Below are experts of layer 3 (counted from 0) of a mixture-of-experts language model. Rows are named router (the router's row for the expert), down (a neuron's output weights, with its number) and show model dimensions 0-63. Each number is 128 + 32 x the weight over its row's rms, rounded and kept within 0 to 255.
After each expert's rows: a language model's description of what the expert responds to; "comes before" lists some tokens at least twice as common just after its tokens as in all text. This comes from a sample of Wikipedia text that the model never trained on. Tokens count by the router's weight.

# expert 8
router [129 211 131 133 110 131 152 128 162 168 135 175 162 174 210 144 106 143 154  96 129 151 124 176 151 107 105 128  90 214 134 129 179  63 178  72 152 112  89 103 106 193  61 155 172 103 155 148 149  82 168 154 155  65 133 119 167 164 117 156 121 149 165  70]
down7 [ 82 145 106 133 148 124 129 122 148 155 112 106 119 106 114 120 112 126 157 135 142 149  71  90  96 140 167  87 142 151  95 118 133 104 187 101 158 155 172 165 136 124 173 110 128 107 120 116 159 163  57 203 104  84 146 140 143  80 107  86 139  88 132 106]
down8 [121 127  90 117 127 119 122 167 136 156 121  97 127 127 119 110 171  96 152  65 143 180 128 210 119  67 110 103  97 145  84 154 127  78 141 157 101 126  90  73 162 143  88 125 106 137 122 124 120  86 203  78 104 147 142 108 140 176 101 127 150  93  91 123]
down9 [145 165 160  99  86 140 141 127 123 143 133 148 190 142  95  85 115 127  64 131  65 136 105 103 136 128 139 154  66 192  80 129 156 111 158 108 140 122 133 115 164 155 162 162  90 170 138 113 130 129 143 115 166 124 146 152 166 196  87 141  75  93  67 164]
down10 [116 126 179 123 147 202 135 119 167 141  81 173 187 124  79  83 161  98 125 112  92 168 102 166 137 121  87 123 177 168 197 126 163 115 153 162 108 176 148 119 140 112 119 116 120 160 159 130 137  91  82 105 125 107 139 116 108 178  97 136 204 196 155  20]
down11 [ 99 196 149 124 108 125  63 120 118 152 140 159 138  82  96 151 137 140 149 150  99 156 151 157 130 162 152 103  99  92 155  75 154  71 115  98 135 159 172 110 122  93 119 141 158  72 163 108 148 111 124 131 116 177  89 163  84 105 146 144 114 103 112 128]
down12 [ 95 207 141 150 145 142 142 123 123 119 163 157 127 153  88 140 129  82 158 104  85 154  77 115 128 110 177  94  94 146  89 107 137 105 130 166 133 164 126 160 132 142 106 126 162 133 146  98 125 135  95 140 123 120 143 168 101 116 199 138 152 147  84 113]
down13 [ 79 110 104 154 158 142 173 115 126 179  94 106  82 128 129 184 173 129 165 111 154 180 139 165  89  79 119 125 107 112 165 201  93 162 118 137  64 126 137 114 213  53 160 163  72 135 110 130  87 149 150 120 134  86 148 165  92 187  88 143 104  98 165  67]
down14 [ 94 163 141 145 134  75 123  93 152 108 107 124 141 159 134 109 145 111  82  78 133 113 132 150  79 158 118  97 135 112 134 121  62 120 168 125 108 126  91  86 159  72  65 146 110 106 151 136 131 130  97  96 117 155 118 150 112 126  80 163 112  70 156 105]
down15 [163 126 145 148 182 178 161 128 137  88 125 156 122 152 126 137 120 101 135 128 167 106  76  64 156 148 158  85 176  89 175 150 136 153 140  89 118  90 168 144 139 155 160 138 134 153 136 166 136 134  49 171  77  88 127 191 104 148  87 150 147 129 187 119]
down16 [115 122 153 122 136  92 146 112 160 158  97 123 151 128 102 170 157 112 126 180  93 138 135  87 192 154 121 157 105  82 162 133 134 118 144 131 141  88  97 144 181 144 147 181 136 155  66  58 130  65 144 169 134 123  62 127 146 117 120  79 107 174 130 100]
down17 [139 159 111 130 173 107 155 109  97  90 137 128 119 112 100 135 183 127 115  89 133 117 135 141 118 110 122 126 122 143 105 119 168 153 147  95 156 152 111 176 126 148 152 117 104  75 184 203 147 171 130 167 120 100 177 119 131 157 168 138 135 129 133 156]
down18 [121 126 125  94 158 121 120 144 152 145 138 113 160 164 130  87 146  94 152 116 177 132 141  83  89  87 122 215 122 143 137 155 137 141 121 170  87  98  79 161 112  57 161 112 123 120 171 118 100  60 139 145  84 131  96 135 165 171 148 119 123 107 162  85]
What it handles: Subject pronouns. Subject pronouns and relative pronouns starting a clause in biographies, usually before a verb, such as he, She, who, they.
comes before: " was", " is", " had", " has", " also", " were"

# expert 57
router [107 178  97 152  81 134 134 188 147 172 114 100 179 165 183 126 105 173 123 145 147 182  92 139 145  90 156  94 111 152 141 164 134 105 122  52 137 102  71 125  99 146  90 202 134 149 152 127 129 108 151 156 172 108 170 113 181 124 132 134 128 154 139 127]
down0 [128  92 145  84 125 132 137 145 152 111 113 152 200  73 112 148  61 107 112 104 110 128 100 162 160  98 118  69  56 173 131 216 148 105 113 108 131 101 176 123 161 131 189  66  53 185 101 141 163 126 144 106 135 139 120 139  56 115 179 139 171  93  85 143]
down1 [ 96 115 129  96 110 100  72 158  37 153  63 123 114 117 133  97 125 101 101 100 118 157 136 145 153 142 129 108 111  84 100 134  99 161 126 132 101  68 138 187 165 142  75 106 180 116 136  67  84 156 162 127 101  76 200 125 135 133  95 136 123  99 133 134]
down2 [107 100 137 122  84 121 167 174 126 137 130 103  87 146 113 155 171 170 138 141 159 133 161 132 101 120 106 131 101  47 123  99  76  67 178 167 109 109 214 106 200 128 109 171 194  84 151 100 187 110  87 165 140 109 151 121 186 108 132 159  60 159 150  66]
down3 [164 101 120 131 135 111  73 104 131 129 166 133 141 108 134 124 186 112 197 144  94 116 129 150 125 105 118 122 125 197 172 165 151 208 169 169 231  97 100 158 115 129 133  84 130 135 113 191 140 163 129 111 115 127 117 153  65 209 114 107 162 147 124 158]
down4 [127 125  97 155 108 180 169 154 130 176 135 141 121 109 146 105 104 146  80 117 184 129 106  84 122 120 157 135 123  61  88 127 113 116 127 107 103 142 140  88 149 255 136 141 141 164  69  93 150 179 154 196 169 123 134 164 121 161 158 115 104 187 107 167]
down5 [110 150 153 103  98  89 124 120 117 191 178  85 102 200 121 119 139 109 162 164  71  74 170 110 116  96  93 153  98 132  87 221 183 155 155 146 152 125 133 143 149 128 162 160 109 130 191 113 142 136 111 132 113 135 105 164  94  94 184 173 105 137  80 146]
down6 [107 109 153 129 173 127 172 134 128 143 185 123 172  85 128 118 120 131 139 135 148 139 151  57 142 102  70 105 134 125 134 160 130 125 132 130  73 132 184 110 124 227 161 185 123 150  61 164 163 121 121 147 148 125 104 143 160 143 178  94 122 169 163 136]
down7 [149 137 159 188  85 137 202  92 143 140 163  94 137 114 123 145  86  95 104 115 183 161 152 147 115 108  93 127 138  90 113 131 130 144  90 123 162  99 153 138 156 111 107 137 121 186 105 125  87 153 105 105  91 133  86 134 164 117 130  97 116  66 122 118]
down8 [ 69  87 116  25 134 115 171 121 143 102 136 128 139  81 102 147 135 155 108 184 122  69 202 113  88 133 105  96 120 204 165 180  95 121 126 110 123 123 175 150  85 172 126 137 108 142  97 143 141  66 155 148 127 153 187 151 136 119 197 137  68 166 152  70]
down9 [117 126 128 110 160  98 110 150 121  80  99  64 136 119 172 163 171 128 123 156 117 126 124 136  97 161 129 168 153 162  54  34 131 120 190 101 103 151 126 161  61 121 145 167 168 135 155 195 118 112 141 130 117 156 116 106 145 112 118 178 141 124 107 180]
down10 [119  97 185  99 160 110 143 115 145 121 123 125 125 104 118 119  88  65  93 139 156 145 172  81 161 141 101 126 125  92 138 190 119 116 101 137 157  78 176 144  92  56  91  76 175 115 128 119 169 110  64  70 141 102 189  86 153 110  64 144  88  97 149 164]
down11 [114 125 120 103 132 134 144 164 150 161 176  92  73 131 199 139 131 128  72 102  52  83 116 156 111 128  85 197 108 173 161  83  46 137  90 141 127 116 123 127  92 135 117 125 141 114 138 224  90  99 106 124 164 145 140 142  94  99 133 215 123 120 162 168]
What it handles: Nouns after the. Common head nouns right after the or this, e.g. the city, the song, the site, the latter, the remainder, the company.
comes before: " of", " was", "'s", ".", ",", " is"

# expert 49
router [ 79 210 102 143 116 167 117  98 151 147 158  91 195 154 165 163  73 155 162 129  78 161 148 113 164  63 150 134 124 148 142 126 145 131 170 117 148  85 120 121  79 212  86 163 169 137 134 133 181 129 153 179 145 137 157  56 173 141 211 140 108 147 185  64]
down2 [124 167 123 121 111 135  91 165 103 111 156 111 155 144 149 110  94 113 145 108 148 172  85 200 151  96 108 118 150  97 109 150 115 127  91  94 168 121 131 114 121 141 164 128 134 135 123 131 123 117 135 143 123 173 168 166 130 162 124  70 187  95 135 113]
down3 [189 105 174 120 155 208 103 137 141 131 201 159 173 110  71 130 151 183 138 188 133 142 134 153 151 214 188 101 118  92 109 118 144 174  90  73 151  72 123 156 101 144 139  85 132 133 119 103 150  87  91  75 150 131 170 107 133 101  91 182 128 159 139 144]
down4 [179 108 136 144 163 157 140 147 135 165 181 164 119 128 115 120 110  88 122 116  89 142 125 108 125 145 103 123 120 164 101 100 123 112 163  82 113 123 160 116 126  83 150 123 179  99 150 100 120 121 131 132 120 145 139 177 132 141  71 103 183 139 155 160]
down5 [124 115 103 122 145  97 111 141 115 117 144 112 124 151  91 162 113 163 156 159 142 118 124  90 160 180 165 129 175  85 160 146 134  57 127 125 163 104  58 168 133  35 142 151 103 158 155  84 136  84 111 102 134  87 124  62 112 163 146 128 130 149  98 156]
down6 [149 149  75 150 171 133 120  53  75 130 125 115 112 134 107 143 155 100 114 145 103 123 108 163 133 142  82 174  81 133 172 142 147 134 174 108 101 146 113 139 108  76 107  92 124 149 180 146 121 125  64  81 116 125 175 119  87 128  71 121 165  78 147 129]
down7 [ 59 163 146 122 163 128 102 155 121 127 149 122 105 115 144 105 123 105 119 135 139 146 104 177  90 111  95  98  78 123 106 215 168  91 131  83 110 130  97 131  68 151 117 107 143 167 158  88  88 168 192  89 119 174  97 135 175 142 198  76 171 124  64 127]
down8 [ 84 169  74 119 192 142 102  91  89 147 164  78 131 165 109 105 145 186 129 163 121 108 126  92 202 125 120 130  47 119  89 152 176 181 176 112 151 105 110 151 144 105 147 184  62 147 183  93 142 169 133 186 146 114 104 138 104 140 124 148 107 149 190  96]
down9 [167 116 136  79 133  82 183  93 126 159 138  97  73 167 133 141 163 116  95  94 137  94 128 114 188 158 125 159 110 156 194 111  87 172 108 107 112 123 101 183 105  94  74 186 102 125 158 141 159 119 175  84  65 172  84 119 148 121 192 160 126  94  98 129]
down10 [152 152 135 170 106 160  69 126 104 129 118 138 140 121 138 133 125  97 150 161 132 144  84 133 133 155 135 129  99 146  85 148 158 149  74  85  98 103  99 111  93  71 115 115 115 143 144  84 156 129 159 118 128 103 193 137 161 134 123 124 125 209 108  80]
down11 [144 156 127  89 164 140 130 131 106 164  96 123 149 169 122 128 110 147 164 126 143  96  86 127 133 146  85 177 189 142 159  98 104 163 153 152 107 103 139 144 167 198 125 149 164 131  85 147 123 157 117 114 125 137 148 173 168  95 177 110  79 132 117  72]
down12 [110 123 140 133 149 155 135 151 137 154 163 146 105 191 150 114  99 126 164  62 166 151 179 139 127 145 146 128 132 169 116 116 118 119 145 109 107 142 140 144  43 137 146 149 107 174 141 123 166 106 115 111 143 157  65 134 130 183 127 125 142 109 146 141]
down13 [147 117  52  97 101 107 137  63  93 119 132  94 151 138 120 136 121 150 126 135 108 131 140 138  91 143 145 149 125  88 123 182 111 168  89 135 137 172 124 201 129  96 172 133  75 172 109 144 136 128 123 128 144 139  97  86 153 149 127 125  99 141 146 118]
What it handles: The preposition of. Mainly "of" after a noun, as in length of, part of, Battle of, plus some in, for, on, about, between.
comes before: " the", " a", " his", " its", " their", " these"

# expert 18
router [ 94 170 102 120 117 154 137 179 155 147 165 159 151 159 141 161  75 181 134 144 117 157  89 166 169  86  90 104 102 141 144 137 138 116 137  68 137  90 110  97 144 147  98 136 121 120 192 132 173  60 137 124 172 109 150  63 166 117 147 119 133 121 176 116]
down0 [ 85 143  36 205  86 156 113 101 145 124 110 139 169 101  72 130 118  64  93 140 153 118 192 132 167 129 124  97 115 140 142 147  87 119 173 121 110 127  76 132 156  98 109 133 143 123 141  31 104 116 171 103 157 153 125 147 128 134 147  78 158 158 139 129]
down1 [114 140 119 128 151 111 172 136 136 107 153 116 149 177 131  64  99  71 120 142 101  97 132 118 104 118 177 134 134 138 168 145 135  88 135  80 152 116 147 113  76 179 179 128  87  93 125 191 102 174 158 118 130 162 139 116  46 161 147 144 145 136 135 115]
down2 [ 84 169 117  83 207 178 149 127 147 188  66 136 129  93 144 115 163 143 142 181 220 130 131 104 101 211  84 130 130 102 146 126 102  81 110 105 175 157 181 182 112 110 144 104 153 103 178 155 163 138 117 106 148 117 155  54 159 123 116 152  94 132 170 142]
down3 [ 88 138  97 145 112 128 183 129 149 115 131 150 129 117 144 116 113 179 128 118 163 122 132 128 127  90 148 146 161 149  45 158 168 152  69  85 117 151 102 115 182 112 178  86 107  73 148 161 112  65 144 156 121 110 123 131 137 145  84 148 195 101 125  99]
down4 [156 180 128 155  55  80 160  83  98  83 138 160 159 177 124 148 108 148 119 109 159  90 118 176 137 128 137 177 105 137  83 164 130 187  82 117 107 132 158 162 130 122 157 112 176 141 126 119 119  82 130 117  99 162 116 137 146 107 114 114 178 122 142 123]
down5 [122 141 116 119 144  73 199 135 137 132 110 133 132 179 104 160 141  76 111 127 105 122 150 120  75 142 161 139 100  92 146 141 183 191  77 112 178 106 106 190 140 129 122 141 171 143 136 154 142 121 122 155 110 120 148  94  85 144 139 168  86 155 147 146]
down6 [142 105 109 113 103 155  87 113 174  99 133  92 161 156 113 154 104  90  77  91 159 144 134 153 116  49 166 104 140 102 100 155 125 105 147  73 139 129  92 109 141 141  86 125 146 113 106  89 118 110 168 111 169 146 131 103  90 131 170 200  90 143 139 124]
down7 [129 160 112 107 100 168 151 140  67 177 158 149 122 116 179 147  84 107 121 146 106 148 127  75 163 116 172 140 135 109 142 101 174 140 130  98  75 132 151 128 142 150 174 169 135 121 112 112 114  85 164 167 137  97 104 130 160 104 158 137  94 150 135 116]
down8 [136 111 170 182 180 174 154 144  88  79 151 147 119  88  88 158  95 120 139  94 138 129 168 183 130 160 149 104 106 134 187 165 124 165 140 109 101  38 117 148 176 133 142 187 109  78 119 104 138  76 146 128 142 117 111 118 172 120 181 140 164 174 138 168]
down9 [123 122 139 134 178 134 134  99 163 114 113 104 109 182 109 124 128 132  76 209 136 142 173 213 144 152 135 194 157  50 146  85 114 112 153 111 132 134 126 158  94  93 117 104 109 155 128 153 152 183 125 122 100 207 168 116 165 145 122 148 138  86 156  81]
down10 [169 129 126 111  88 110  83 148 131 157 139  75 101 114 187 128 120 103 115  60 140  97  86 144 173  72 112 206  64 163 101 205 148 136 143  78 137 117  99  74 147 185  94 108 105 147 143 143 108 141 115 116  72 134  83 106 142 202  94 145 141 119 134 156]
down11 [127  47 132 118 155 148 104 119  91 208 195 129 162  89 147 131 149  90 141 107 120 141  56  85  80  71 124 139 187 138 140 110 115 102 166 149 122  95  66 154 166 200 121 124  99 129 102 137 115 105 154 183 129 126 117 128 128 135 149 123 134 178 117 141]
What it handles: Name-final head nouns. Last word of proper names of institutions, events, laws and teams, such as Cup, Championships, Festival, Act, Railway, Bank.
comes before: ",", " (", ".", " in", "\n", " of"

# expert 63
router [115 171 151 149 105 177 160 132 143 156 146 176 129 132 156 130  96 189 145 125 140 141 121  98 214 117 119 104 141 188 141 137  99 130 160 100 158  53 128 110 118 202  91 115 146 111 150 132 167 126 132 175 189 117 146  63 138 162 117 129 179 140 126 103]
down0 [125 123 128  98 133 115 149  94 144 110  91 174 125  86 116 150 111 109 171  91 136 112  71 114 114 120 166 127 164 123 133 142  90 156  99  33 129 124 136 114 133 149  64  95 117 158 105 168 100 105 120  75 114 102 123 124 157 113  63 113  75 163 130  78]
down1 [152 175 176 154  92 164 107 132 185 157 135 173 105 100 166 133 179 106 125 117 138 100 149 172 119  97 131 140 114 132 118  98 152  49 196 167 131 137 124  49 186 120 112 119 131 121 170 139  95 164 158 147 120 170 141 162 129 105 155 136  87 165 173  85]
down2 [172 165 127 100 141  72 143  47 112  71 120 182  63 167 155 144 125  87 159 168 103 121 140 152 128 103 116 132 167 144 146 166 150 128 124 140 120 145 166 118 129 149 107 121 159 116 124 103 122  88 162 111 112  91 133 129 144 224 194  88 103 132 150 153]
down3 [135  73 133 111  87 111 153  91  98 162 119  91  89  74 173 104 162 137 126  99 145 133 112 143 104  78 105  89 133 137 129 128 144  92 107 100 164  97  80 131 122 105 128 109 115 189 115 118 145 135 126  86 152  92 111  80  91 138 133 109 146 137 157 146]
down4 [177 119 171 113 139 106 141 167 123 157  76 123 143 126 175 201 147 134 132 141 166  82 121 132 144 147 115 139 106 178 144 197 147 111  79 101  84 149 152 186 101 142  44 187 146 138 123 107  93  92 107 148 155 113 158  91 112 197 161 122  90 127 120 103]
down5 [104  93  97 107 142 106  87 140 162 117 140 117 160  90  97  55 174  79 104 120 143 103 157 114  88  35 159 119 104  52 196 135 166 119 162 168 147 129 149 152 109 165 153 169 154 141 123 119 125 163  98  82 120 164 123 130 105 138 156 114 158 141 124  78]
down6 [160 100 140 150 121 189 123 140 113 142 152 130  97 131 146  57 152 191 160 142 166 113 120 152 109 153 117 107 152  78 122  92 158  85 158  88 135 108  90  98 136 113 132  71 119 182 172 155 156 122 156 132 109  97 149  67 121  82  64 175 157  64  90 121]
down7 [127 140 157 124 116 133 153 155 139  44 125 120 121  95 149 135 143 193 124  87 118 119 119  96 139 122 159 155 146  99  95 133 118 121 116 116  67 119  96  92 117 134  76 112 178 125 153 138 156 183 101 150 162 177 151 179 186 164 132 141 123 133  84 140]
down8 [127 161  81 122 141  75 152  70  78 100 112 154  90  90 131  52 126 150 101 126 103 153 110 152 159 128 159 132 133 136 134 120 150 186 117 132 162 136  87 103 129 164 162 128 113 117  93 183 184 148  71 201 133 162 102 112 118  93 147 201 111  99 145 139]
down9 [130 129 141 102  97 151 143 101 136 131 125 105 134 137 137 114 130 109 157  92 139 149 131 111 175  87  58 136 140 127 122 148 173 141 146 156 171 177 153 116 119 146 152 109 138 134 129 134 107 159  93 102 138 173 122 142 173 161 146 140 132 117 113  96]
down10 [139 121  91 106  99 120 104  94 120  63 132 102 119  69 163 212 134 147 145 133  98  98 180 142 168  48 173  82  96 110 104 144 205  78 139 149 106 132  69 132 110 123 113 203 125 146 112 133 113 136 134 123 159 128 158  80 204 152 168 128  60 140 106 109]
down11 [158 140 124  63 192 162  73 119 125 107 122  89 154 131  99 123 164 151 109 118 135 147 126 131  60 153  37 111 153  97 149 116  72 112  98 139 178  96 154 175 126 122 130 130  94  73 120 109 107 147 120 141 112 155 100 129  71 136  97 127  84 187 126 156]
What it handles: Be verbs, passives. Forms of be (was, is, were, been, being) and became or remained after a subject, plus passive participles like found, noticed, released.
comes before: " a", " by", " in", " to", " on", " also"

# expert 39
router [108 169 110 155  85 169 119 140 134 149 165 156 146 150 164 162  95 129 137 138  83 110 145 142 117  79 125 154 117 194 190 145 124  93 162  86 145 125 131 111 126 172  81 181 151 124 136 176 177 129 107 147 132 149 128 100 151 165 175 181 153 169 157  93]
down0 [122  85  87  85 127 110 143 126  87 166 184 195 127 134 123 157 170 124  98 136 123 109 158 142 162  73 117 109 141 134 120 105 102 172 133  88  63  86  62 136 143 106  98 120 120 105 124 157 118 119 128 110 104 154 133  87 169 141 140  78  40 183 132 121]
down1 [143 101 152  77 174  97 141 135 109 108 151  72 139  84 182  64 116 119 114 156 102 173 156 157 100 181 118  93 130 108 140 123  91 120 149 145 134 127  93 150 134 186 115 128 172 138 119 136  82 139  86 115 184 108  87  92 165 109 161  78 132 176 147 112]
down2 [180 131 144 144 132 119 116 135 141 149 131 126 143 102 147 123  87 122  88 119 143 129 172 142  83  93 109 176 203 194 158 176  97 119 191 111 123 168  88 126 100 231 116 160 133  83 119 108 107 133 129 115 175 154 169 109 157 124 107 136  97 139  90 111]
down3 [127  98  62 204  65 161 160 106 110 125 134 128 125 120 104 115 139 104 132 110  87  66  91  96  94  85 122 141 152  99 144 158 108 118 106 166 131  78 163 126 117 104 164 204  96 165 123  59 119 111 135 158 112 116  81 133  96 130 193 138 202 105  95 138]
down4 [188 136 134 178 112  40 112 119 145 125  96 124 211  96 121 100 132 125 171 157 141 118 111 101 115  78 150 122 143 108 185 133 117 116 159 106 141 139 104 166 129 112 212 114 173  88 145 145 111 132 133 164 197 128  77  83 165 179  88 127 171 126 155 135]
down5 [119 148 135 143 107 154 102 128  93 108 161  95 162 109  91 103 143 125 162 202 135 134 118 182 111  85 104 148 146  94 188 142 103 136 184 104 150  83 148  95 191  82  95 122 108 126 124 120  90  92 172 116  45 178 100 159  91 190 167 103 113  98 179 123]
down6 [ 89 182 130 102 149 173 167 121 147 113  47 136 118  57 126 125 103 132 126 154 128 174 116 146 110 158 122 159 176  64 139 175 167 111 135 112 175  99  97 130 136 155 136  38 190  84 104  85  84 156  81 181 131 115 168 142 145 146  41 109 133 159 143 173]
down7 [101 163 166 126 137 141 163 102 152  95 129 130 138 138 136 150 134 146  83 155  85 178 117 142  85 112 101 125 204  52 174 151 107 129 104 173 128  94 158 196 141  99 128  95 122 102 152 178 129 140 129 157 148 117 123 124  94 138 125 118  80 101 152  92]
down8 [ 60 118 108 103 112  57 127 153  67 121 110 131 216  61 157 144 185 119 121 127 169 106 184 106 107 114 198 132 138 152 114  81 121 146 144 100 115  72 162 158 130 131  54  88 123 147  64 131 145 121 131 126  97 110 172 139  96 125 139 161 107 137 138 186]
down9 [136 142  93 151 100 132 116  99 127 144 131 154 169  89  66 153 130 129 105 167  97 129 154  65 118 149 110 145 156  94 109 118 136 137 102 222 158 147 145 126 117 157 147 109 168 222  47 129 128 231 121 109 113 144 143 103  96  38 146 144 158  77 106 139]
down10 [ 75 165 104 150 128 149 140  90 135 138 132 115 115 153 138 161 109  99 159 108  98  96 114 125 160  78 120 199 135 112 121 172 164 109 158  61 106 143 100 115  77 113 214 114 124 154 101  71 149 126 136 130 146 107 136 120  90 148 105 143 152 107  73 132]
down11 [ 46  70 129 116 144 142 125 173 104 180 134 142 164 157 155 132 150 162  84 113 175 106 115 160 152 133 105 134 109 105 131 130 135 227 162  82 122 130 103  61 176 111 148 137 154  72 100 126 173 106 144 112 102 154 155 101  83 170 132 106 117 161  85  97]
What it handles: Pronouns and such. Pronouns and determiners like it, this, such, them, these, same, himself, often after as or of, as in such as and as such.
comes before: " as", " was", " is", " to", " time", " year"

# expert 20
router [128 139  82 162 101 176 153  98 184 112 146 176 105  91 134 144 137 129 135 105 122 139  95 141 144  99 123 122 134 201 112 175 171 141 140  72 170 145 112  91  89 182  72 169 166 166 146 111 157  75 129 117 166 146 178  76 161 139 139 139 163 151 139 117]
down7 [110 145  89  95 165 105 100 139 138 158 192 126 143 184 115  96 171 107  84  94  51 124  98 106 110 112 126 117 158 167  94 128 157 103 163 165 156  97 134 116  98 134 152 149 143 178 110 163 202 131 185 116 172 166 134 143 134  87 117 129  69 148 136 102]
down8 [112 162 117 132 114 138  93 178  43 129  94 114 125 117 120  91 163 150 114 168 179 171  90 122 107  68 121 165 194 105  95 121 129 160  99  59 171 182 128 107  80 147  77 141  82 136  88 101 104 149 118 138 110 106 133 106 109  95 142  80 125 181 136 201]
down9 [141 117 180 133 163 111 156 151 141 146  97  93 117 134 169 147 126 123 132 113 176 134 122  98  53 185 120  95  88 108  65  68 146 149 144 137 105 105 116 124 126 160 136 141 147 130 113 143 116 129  71 157 167 102 145 132 116 128 131 117  92 100  93 127]
down10 [ 80 156 115 130 143  82  74  92 126 101 161 155 116  77 104 158 125 145  98 135  92 145 162 148 143 170  74 150  71  95 102  95 124 141 125  73  82 130 116  92  92 169  96 153 133 128 143 158  71  84  95 143 106 133 192 121 119 148 158 150 145 101 127  88]
down11 [103 114 149  78  77 162 165 153 153 126 148 160 130 160 120 162  76 203  93 173 161 142 120 106 129 105 174  81 122  67  93 102 123 101 142 124 125 169 146  90 149 111 161 129  82  99 190 114 124  97 155 151 126 158 116  92 157 129 127 101 120 105 105 165]
down12 [140 132 138 134 102 109  41  92 157 129 126 176 124 127  71 132 108 146 121 111 107 115  98 162  89  96 101  74 141  95 113 155 152  79 128 179 188 149  54  96 144 130 111 100 129 155 117  94  68 132 145 160  93  84 118 121  64 176 156 103 138 101 181  99]
down13 [181 122 140 124 128 115  93 149 121 141 133 161 127  75 107 188 113 138 113 144  97 170 103 172  82 145 118 125 173 115 147 160 116 146  89 130 143 189  94 128 131 111 132 103 148 104 120 157 148 145 147  75 211 113 163 152 152 192 129  92 102 132 127 151]
down14 [100 148 140 140 121 141 134 156 148 129  87  88 136 100 112 120 146 160 146 133 115 136 121 192 130 128 162 111 199 104  74  28 124 115 113 157  87 132 111 158 109 158 109  56 168 131 133  54 141 110 157 169 143 144 180 130 126 116 131 115 109  56 149 178]
down15 [125 108 139 170 132 134  76 164 112 148 114 162 127 126 196 116 143 126 113  69 113 152 128 139  88 154  86 108 131 100 105  90 158 173 105 151 122 107 165 131 141 205  77 158 140 143  97 117 114 127 117 105 122 141 145 174 114 123 144 104 184  87 106 144]
down16 [101 157 171 146 151 139 158 119 112 148 129 168 109 150 110 121 184 127 103  83 214 165 125 110  95 114 157 141 137 100 112 118 157 196 129 135 156 173  95 125 142 108  29 141 126  89  88 125 115 124 151  95 123 108 126 128 116 131  80 123  77 132 103 141]
down17 [165 150 159 132 159 176  93 151 119  93 123 106 106 136 119 132 110  69  89 225 118 130 144 144  56 157  98  79 128  96 109 125 150 127 120 183 111 192 127 138 173 146  76 134 103 146 210  89 189  76 195 114  71  96 136 136 135 101 171  62 127 145 149  68]
down18 [113 122 145  89 144 124 164  54 181 153 173 139 154  64 158 199  87  96 115 109 135 102 127 118 124 123 116 108 216 127 161  89 132 176 129 111  80 168 179 139 139 130 187 143 130  85 109  82 111  75 146 136  97  82 166 140 153 130 111 151 125 170 188  68]
What it handles: Infobox colons, regions. Colons after field labels in infobox lists (Occupation:, Died:), plus direction words in place names like South, North, New, and including.
comes before: " ", " York", " Carolina", " Animalia", " UTC", " Africa"

# expert 17
router [ 89 171 126 153 108 164 151 142 153 133 158 126 166 160 131 146 101 162 116 139 118 156 110 156 121  74 107 129  91 145 146 152 127 117 173 102 162 117 130 119 106 158  76 132 155  96 149 153 148 135 178 138 157  97 186  60 160 120 175 184 104 140 186 123]
down0 [103 131 144  97 129 132 179  53 122  92  84 126  72 110 199 130  98 102 171 168  60  96 104 181 154  72 105 129 130 110 175 121 193 118 144 154 152 134  51 137 131  84 137  94 138  97 167 122  85  87 116  83 113 144 108 136 102 119  93 160  92  96 128 103]
down1 [140 138 131 166 111 135 130 110  61 158 142 158 185 137  96  83  92 125 182 142 149 180 102 105 166 120 143 128 114  50 199 125 110  96 177 117 149 186  91  89 123  85 137 163 121 115 105 142 128  83  88 155 108 160 116 166  72 130 205 123 177 164 142 147]
down2 [198  97 113 147 123 169 115 123 116  89 128 157 129 150 169 118  96 119 169 101 129 130 133 187 130 119  98 144 116 159 152 134 122 121 163 132 161 140 103 145 135 106 151 153 165 145 137 141 131 137  87 145 136 173 131 133  99 142 183 173 135 135 140 133]
down3 [110 103 104 113 138 155 179  99 150 178 115 119 147 101 157 117 191  91  27  85  44 170 132 130  89  87  68 145 167 124 156 162  65 109 135 142 143  65 162 203 161 143  72  91  78 119 112 189 142 158 111 109 140 134 180 124  61 107 120 100  87 167 120 132]
down4 [143 158 121 205 134  96 116 114 133 182 194 142 144 125 122 155 128 186  91 139  59 115  93 127 112 154  90 176 154   6 137 135  78 170 145 125 133 110 161 108 142 130  95 110 133 145 132 142 100 134  86 127 122 135 159 125  91 149 105  99 150  93 127 101]
down5 [ 88 134 147 115 150 125  96 129 108 137 102 174  96 150 125 146 198  85 135 116 157 140 120 156  80 176 125 157 116 111 125  79  73 137 155  66 147 119 174 105  72 139  79 143 179 150 160 124 117 139 143  93 125 164 166 142 148 130  88 109  63 122 113 153]
down6 [ 87 158 154  93  90 142 100  94 137 135 121 148 118 182 126 118 122 106 102 115 120 108  77 127  97  72 110 107  61  63 204 153 119 105 123 137 113 182  66 104 155 116 145 103 139 137 166 149  98 183 155 114 123 138 116 124 115  99 193 123  73 115 140 116]
down7 [117  96  94 102 127 138 157 144 138 150 124 130 172 107 106 119 101 117 129 131 112 106 139  79 114  96  96 128 162  93 207 136 148 129  48 152 125 176 171 113 118 151 145  74 152 177 133 150 153 143 114  69 167  73 124 154  89 119 110 149 140 138  81 133]
down8 [137 156 155  97 141 137 131  86 131 104 178  78 148 125 152 101 157 120 100 109 142 138 142 187  78 116 105 114 190 182 145 101 138  70  82 155  99 148  77 141 113  82 104 129 149 134 130 194 151 157 122 125 106 163 129 120 147 100 134 177 104 155 135  66]
down9 [131 121 143 154 140 205  90 178  76 133 152 104 105 133 156 127 139 169 108 117 121 109  93 128 146  65 143 145 138  87 102 127 156 170 111 126 137  81 107  64 100 157 156 129 161 133  95 146 105 114  99 128 121  66 140 160 191 108 120 121 130  84 113  95]
down10 [163  99 128 132  93 146  80 127 112  93 123 125 152 140 108 104 135 137 179 141 120  60  38 173 137 123 153 135  90 202 128 163  98 147 141 155 148 142 136  84 138 122 147 170 109 101 162  83  80 119 158  81  98 150 145 161 134 130 159 109  99 182 125 145]
down11 [110 160  79 179 164 114 144 127 179 158 163 142 117 112 134 133 214 144  96 168 134 118 131 157 108  93 101 152 133  76 110 117 184  71 143  97 127 135 126 118 123  91 131 159 133 149 144  94 131 115 204 130 107 158 100  57 125 147 186 209 132 100 125 135]
What it handles: Plural abstract nouns. Nouns, often plural, after possessives or adjectives that end a noun phrase, such as appearances, positions, effects, topics, roles.
comes before: ",", ".", " in", " of", ".\n\n", " and"